python train.py --n_experts=256 --normalize_top_k=true --balance_loss=0.00203 --norm="rmsnorm" --optimizer="ademamix" --steps=8347
Below are experts of layer 4 (counted from 0) of a mixture-of-experts language model. Rows are named router (the router's row for the expert), gate (a neuron's input weights, with its number), up (a neuron's input weights, with its number) and show model dimensions 0-255. Each number is 128 + 24 x the weight over its row's rms, rounded and kept within 0 to 255. Numbers have three digits each.
After each expert's rows: a language model's description of what the expert responds to. This comes from a sample of Wikipedia text that the model never trained on.

# expert 21
router:153092137086082145101133152136131071121106104143129179117107157134161129152101121170140086134100145114154099139117113133149110124101171139160164143147099098109148104119189143154134116110118107122112153096100170127101137095132143159143162143148118099142099159092087114116124121115103150100086119147118156129111132116117110169125121149107138114102099167140118121177081110126097131104106138150128106118145134155139135128149114118127108086144120149131132139152134165141131139186109153114100139117131126133132103139134149100138102149118174130151115157102115129137140122095121121134091109073169118124124134157157192127141174166179115135140129119146123146155086172147087113090132160182098095143119142140153136105140163109137096129129106121098118147096144176108172115137161107
gate0:121156091174126102094128137118163140123137128114132104157099160139140162103145160148165091124116165083118089109124112132145142084124137127145111137112116115140155187117181104101092154172141139146148083131123142159143075121139121093157123116102121110160115133125124151135130145148115105092110141137080165108129135162143113085143144151123151121111128159142114156141140094110112105109142129125142116140161145117127143088107131141105112133081154105124081163139112121139142143104138152154198122118146086114153096145114162167125127085126139140151130128193166118162134152123107129099150151139140128139118146133104096149108136138202140099160174175127105123111115158144127103134133164098067136098130136123134111144120127116180118090133119101143084148176122132117136133108145113
up0:110125122120124112120092100152133043191095104103121131110121094137135134113139144109147135134116128124114165128170123093112085166177101132113132115151121123136146126105129160114112096119133113103151177154118126158149126107166042146132099132130118144124138127096136097065143157156111142154136148098124144131135100124139130100073164131157076155153147145155174149126111138114143152091151120124116186112114105141109163166122109119121133138141119124109134124129160148159137123097155120108105127138137161130090142141132136099133148132139089106100103118102114145124128075185149168168137125111097119117070120124104123154120124123151134096112097113121155119119106118139127170114151114145134106106164135119111150099147182131143140160160144183130134125166147109165120138156129158
It responds to: The piece up after St, S or a hyphen (Stupa, Supreme, cover-up, Supporting), plus match, start and score pieces like –0 in sports results.

# expert 47
router:126115137116154138140108101118144132170105107151120093165140160101136098124144097122095166136132122156100124103143146120119080147111105117104141134155169128132120065153158095128143158125117145120148113140120075140140113115113133178134119140135156096082097176170107120160131134118151104126074128110173127116114116175121135105175114161087098146130135104122107131123102167155109168155142176099127096136168167083141144123111169159164135127126104135143125087133120136088111147116099119083085105097144133078110131100104113183109105148146149142154156100121149137131125114118147158130152121134127092109164152131123142125128135125127144122127135125083120119115143157135142154069152127069158124142145104115119100152127113121143171130175088119117109146140158116071142102126118119
gate0:115139087148088170135171138168138088131109091137155134122118119142112146165100108140107131135137151137083120162112100076129139138119136130130146116144111135173152134158122115126174131152139120120098118146100125126132147122135128158143130094133148113070167131112142116117150122154163118096077131120111129153101111110155135125074115160164126155144132135168106136149101137130117152099128128116144140158160141129154137120177160141098218129138133112133171128095129132084157114154143120124130118121110137119105140116142140122138098088160093130117119093109114125139149134121159130149099106145130112125077099129146126130126150130170131166145152060090100141121168118146090149119121123107138120095093086108024110132144140126104127125122146139098155136158117147158172167118159142
up0:133105168148093136120137113162122133124089137118140134162116140101108160125114146110143124143113127056123082111100131158137112105093150119125098161103076175131118115095155119135113103179104144144115127206109124126109135141101129110182128146176117112125127138175089124143147164160096112119139128134125145108135133148124134112140144116082134121103150113106150157169167117159156117141098102149160153066096079134092171127153135108121067132147147115116108120141127136101126092116119178102134106121154121126152143164100110109122157125119146147130136108149140152105143139219110085108121101124141150118191144097129110109125138138097104137133131127162126076139128125109103132157101142131129077146157157132145154126154140132120120133093119133138143100147149129121153134151148108
It responds to: Word-middle syllables like id, ay, ak and ring after an opening syllable: evidence, semi-arid, Barring, struck; also 77 in birth years.

# expert 28
router:122135121123127117102112173134130107152128145169123165170120136168136123186134163122137127102088118120145103137072133084055144156142129131107143141154150119097097124151121133170081136127118115109154135107111145115153145104139179160094130112143148148142055125133106136113133130121150176158076128137163142180121148133130135132117128112150122124090134167141151138102143164125114094083154143130150131144143123131167092187140121130099144125096126152129136103110162145120161104104192096139104120130156115128140128166174181125075102143144148089139147117154099160184110123133138115160149178125130144109111144147143093114147134142114136128144120122134120075161084138153140120088154149113092165121123129142137115132141145129111134140141140137147120099122099137125080128146122136
gate0:114120178115155099145147137143087149109144133132107140113118112135114177129111106102156128122121169117084178116136128134123114065124128163104141129143127106178125173179108121134115177188143140127133151137114099148160142126168155108154120100126127106123134169103150102129157125116095130133124127165124156106145183168100084126145132139128145151169156127111144152094134114139119123090127122133141122099141119122111121111119151119170119152114106092136068113140129111138128152144138118129117122111123121045154113084118145095122132123122090130102150141135165129156094132120117138133120131140126100142104139117125154145091114124111138135110154139117143114122107125094170093163127153162131120143135098114214102154123147140162163167092112193169121114141148102171145132110169111
up0:141097123106118176091145139092146168121115145139137117148092147130159061135154132116124130134151103167139100105106137140129080163127137109167093145148156115155084152110136119125106104120124128098133151107131153108130150179133112094135083172107132136151097147134109181142063108113147113101119108130148128163105102085126125151135154120106100087080122117142190123150103148094121132143152147134129149168151138133122134129149119119080126130111103126129138141090134140097135119170138102123243129126083116141126167153143135127130095105119143081134128125132086117104122132132156130114104161110141130147131137120084111112101138115115124127124114137145123142068159096148105127117098110098133156118113089093128114134119117131134100108109102089113119128119121130096109181149100146
It responds to: Wiki heading markers ==, ===, ==== opening or closing headings like Reception, Career, History, plus line breaks and table pipes near headings.

# expert 27
router:110138128147141134168163154092121129155137179120127122113178165121119127104107144092132151145167108130141117152141151124104096158105145126113117152120138108142147125141137083124129122137136149141164118112110102136131122104155139155116107130143105159149162089138126124124142114114173130106140075118130143082148123146133107133138100201080146126107098125126135141122141078140138162144089143098179138110128118126096119107128140125158125116150116126160160153117159087104163132111074129197124100161130106150148120162146138179150154112081164157169127088115110090103134140129143123153108131127086133132150115099072153115078121145149125116109151131151110116140160094170137124097136160103125107143153165144167107156139101115159164157100150128175132115097174116085121116135129106
gate0:162141090157115255179152114116126131136172150072121146123133181147111119141121118143168144150127124159109121123096144159129104124101139127110108144158106137145123104136112120134142101103126141146101133111163158107048151138142143157106144124140115136121138123174106140123095123108113125126147121096116121118113113134108147156161153145115129095154078106163128141120145135112125130122106120122138143136079134124114103122103125148102124103162154113123136107119109181096135094137124143146071100127130113145130132083118139148109120109141105153109113151115135140147151143121124131123139133118133135142150151125101116158127150118096131141112126107150114164130150108097155115115184112125152100103124129156132103096088115148096126127127098103152121158098106102115186111121137130
up0:192122108142131103173135173102133153142150137082104080121129156115162123138122097110136115121115107156104062144082161123100100133089154111129091115110137077150112108131147143123156106092129135144121149116141135117116114123126132138115164124148155161084106110088140187111084131127135134077131092126120138156099123109163143142134120120081139106126075157157125069108151117120109117112101145140159163129168101113121086123110145152118184144131147118119129137121116170117164143137113108140117105126121149091128120139131125135121126116139128103111110113131120115143181142063146150167112149082130096137129116113113095131139154074116122149144126136164119128091119114108125135094158113143123170126130099107162142126137109100148092130145121067171114151107129096104161101120120085
It responds to: The pieces el, ell, il, ight inside proper names and words, mostly after R or d, as in Ridel, Riddell, Religion, Abdelrahman.

# expert 46
router:088130146112179094135124109124143093123129140109137110123144137091160136079139160114147099130153179116153142116122142122129090141111149124170118166134115140165108099123129168119130186137140168154130129135075181057110134117136101133116131147118138095096141074120175137160127130141111144141114101146142159146120094188160150107116105143111142157153155163128147146154090128132140143161148124110134105125129160123106142170113123120076132124121160109081095161130163160116125131152109116111126132141129135129090110101158115149148166149118113103126118160139146089150118134118114090139142134138118171137117098134136170165119122151150127169085133124136102113139062069107110089178104124134120149116097121136162156149099110117140115138117157120133160160165140112102121156107132138
gate0:133125146174155127118114121154119128134138135125162099165143165116139168174097147096150177111118111112099131132109111161149096074135090123097106165133159118134132087095119101113140119113143073145127121131131162148144179134129075165145144115107112120141159120121133149130136166158087114164108154086132136139170120137124113158101142147122122108151083118109165134143124130124097120104082078120154146126167110116129149143129134089127114119103136144112119161128074106092113135127113103142130118104136138119147082100140109112146099133132175139065135142132114129175184200085118130127155125127129108170142113143125138124117157114103200122129096181142134143130126169152149148146104104179178137107132144146106145144132115140120115146136083138130106123132130145116147124104137113
up0:135111064096098127100155130109169130151106110149121159100132115157127127081166105156139107125127171158158127134127166121101119174094171157173082090136109155136093092141116177158126144135120165104113167089105117103111127133145156134121113102130142142114110124110124101141121116104148141138162133139145123139112157111133119109134122120158155182108169129158092131114158124145121111118162180166115107153100091127144086089124120155140131133174137116132115119113159162115124153151151151117137097152109121137087156164128151123116125116145114123158124104121166120093081095190149114144093137147100120132123096114140123100118133155128083138122146114124113085117131115147214117139163145125060117134135143128128099122125127115127106130144166137134167133105136090164120101146125153
It responds to: Capitalized adjectives opening proper names, such as United (States), New (York), South, British, Royal (Navy, Society), Indian.

# expert 2
router:109128128142125148113134105145091110116109140144146126139141161117094134135143172111169101127137137112113089140115112122101155097117123160125147129109106149127192109116104091135128121151159133153177146134105141137130091141112115157147126134085091147153120141163143128100118114132068113172137100101129122111142120101132111163126177116119135091118145120136080112117114134111144114161096102135137121138068128120147143128118105065139103121131145109147120118143086098089111139130094146016125125111149113140138141130121097107126112110162190099127138110167131127082144157146105114135169091142140124168128135149085127112132149132103150145163138125150169104095157107111121154090104133138114115118157153116145122132135130202133117106125120125129138157156167149129123125081190133
gate0:180118173134145172143127117104139142098116118134096105147144142114165150140102152168096154153149136107133135157130114127120135103088143097140120092114123098102069161110124105146174108139126125115125127119119110108136111135115139088172095165112142133140126162098173152143127103114137115125117110179132117100099165142180130127140131125126137134153120115187152105118144108178136129119123123191132110146126123106149098106136120120147130099086116191122101113144141114157135129123130122109116145139129162145123129130147139141162120111148131188112128148124133137126140177187127098102138132133119105118168128150162093125096105171154120136110145138153088126114099125119102143140127127142109114163095151092003131124134130127130141135105134119141117085137133130124095120085071118
up0:178205096141139129120153190113110166139149109116138146137124157123124129121138129094115116087147116165167133127102127130135120132160110088158140152079115130147145148116137159171115159106096151124121113151146149101115144140071142122118147112137136137119194102107132171116155118136123109135141105142081165132144137107129119139173142124117161116134155139099103114079130161159120140134097092131130154148082124149116171114108125103126075146133117132113144131127110159150148151105112164073149137147162152153166097134147125171086118132083085099147127132125142135106118130106165110175160117142142160151121090125135127107150134109112122140154135165119120206116145145095124114088136122126134140138160091123140090124086131150101123106126117127109100103147143120139124182099151115
It responds to: Short consonant pieces inside names and words, often after a capitalised first piece, such as Mal-m-steen, Mad-d-in, a-cc-ording, U-ph-olds.

# expert 13
router:130142100134117140157127158081097107117142167112130131151151100131142123154178106144131140137143132111121114099090121169108164107142084099120139138159114119151145129115127107137130103132139114106148094143151104132169123111117129167098109138123091128133140150092089103161131099088247122154142127103154137172110084109145114141163090147111116155141117091089160142110101124147144119120119116133112103136148130130132187123144126161159141095127144119158113155156119080139135118094115118107136090148138124111149116148080076130108124159139126085151157130139137133152135109113110101113119119112102121114165159080158118157123117152108130148123151136063138121104117141133118150128142132121121069153148144121155125136117154157155112112080106134151135144139142151176162154119068141
gate0:095127123109133094038104167182158150135137070130125143101137140171152157126135140115110125125128153114107186109117087129129099129175115137138146109168122102136093167150130145138110128145125099133148154118102144141187119135128079123179130140094136083120162119142146138115076150130130112124125095136146157118118144127150119127087139144172089143128093120100122115172108131147142103137148147096170151114164106112088123149157070112109146149104131124133136128150117108156110136143145128114136153130103113120122175135154146130126142096160130076119133127170164139159134102106126138127130141162096109100104122165108117082176102154095142108133137157144142104135155121152097141123131156126092139122106100144114166141164128126118104112151133176148112098151141160139079116155130122
up0:113159147126114154093132106149102133179147134158112164125157150142090169119131110167111125123147131148123150149152170134164130095123110150105138159151142128167125116135131159145082150152113138094111118118123122145117172137109129112123165127157110109108128152146110146120111158090120139157112123143096128155156151189085140102132104137109138157147125080126138154108159156116117135143098126117149117104113144098125120106103139114108098140111105096107134109109133134111134155160121181062118131116114154118146097128163109112165135179135147115104129123153118136084143126082186133130107134133093101160161137159117163137088144108125191136118163120155140120111170064114136118141069154140150123152168123141153132118133079125127135120097115143136087159114171125125160072171146113
It responds to: Short opening pieces of words, above all im in important and perimeter, plus ib, il, J, him, al.

# expert 15
router:078129091126120133123127199176154108119145101153128182111121117139144083126117131111152107118150126156138116152129101113134131156139153173110162157166115136126149158138099135107144122136124136132119123121114101148139153121164119143171129136156122171122140161124124094126133119116112132130132106115079142150076128139078149126183154126183115140160136093132116159184082095119149133149171129153129111133139121107132130122109139113121129138082165118135126144088112131192162132118186137049125103106098110152091139156117123145108133121140156141138101096137140080135078086092105128105145145077087111144130133128135138127167167102153133120117129154144122109124099129130132147118102180104096120078093144141115143112150162124130124110122143113124127148120145105091103113092119121
gate0:130130122113141125093140159138135092131109153124136150106128127140056143146164153103179125156071160155185130136121117142089137161105143147138093122137120166103181117137099122159142134146107127117105117131180093110136136112105151123128137143135151069124147121163115178129154138118124179128127150085156134132124110146157162142090106101116117135120130096084081122162137171125105130147158148145136139143114111136109149129117106159107125120155123126107123112115130150135119127133134138152099184141135115100126168121142110120129122121162151115136118151136098115170143140118142168183158160116120145080171106153143114134143089096130087140125142120091132129131107134186154117107140121074179195095117117159103120123145154142144145186121116116118140128125087103115131083146125101
up0:130113138141112117133137117122125149160171135143160132150112151116170115140100120165102135110152112105142156130129151110172124117149131072114064123108153073131091145149132108106108150120138145126142135132084149080119135116147082121112132124110109160106129131111130059120082140107162137140132124151089146153157132130096123109176163169144162123136130131123139112111142098121111088091135096146117114147149171113119110109150120104137118158109092147137143193124103111111155161113192091148123114128141151144157164098152133117100133131104087141145107123111142131118104129127170119126132116131125095122130153130103151122138135155122183155127132143157117134107140140077139139134146115171100108171096145127147120170159109103139114080187140119174199107138132164131098150120137163
It responds to: Short mid-word pieces such as le, t, m following f or comp, as in fleet, complexity, problematic, functionalist, farms.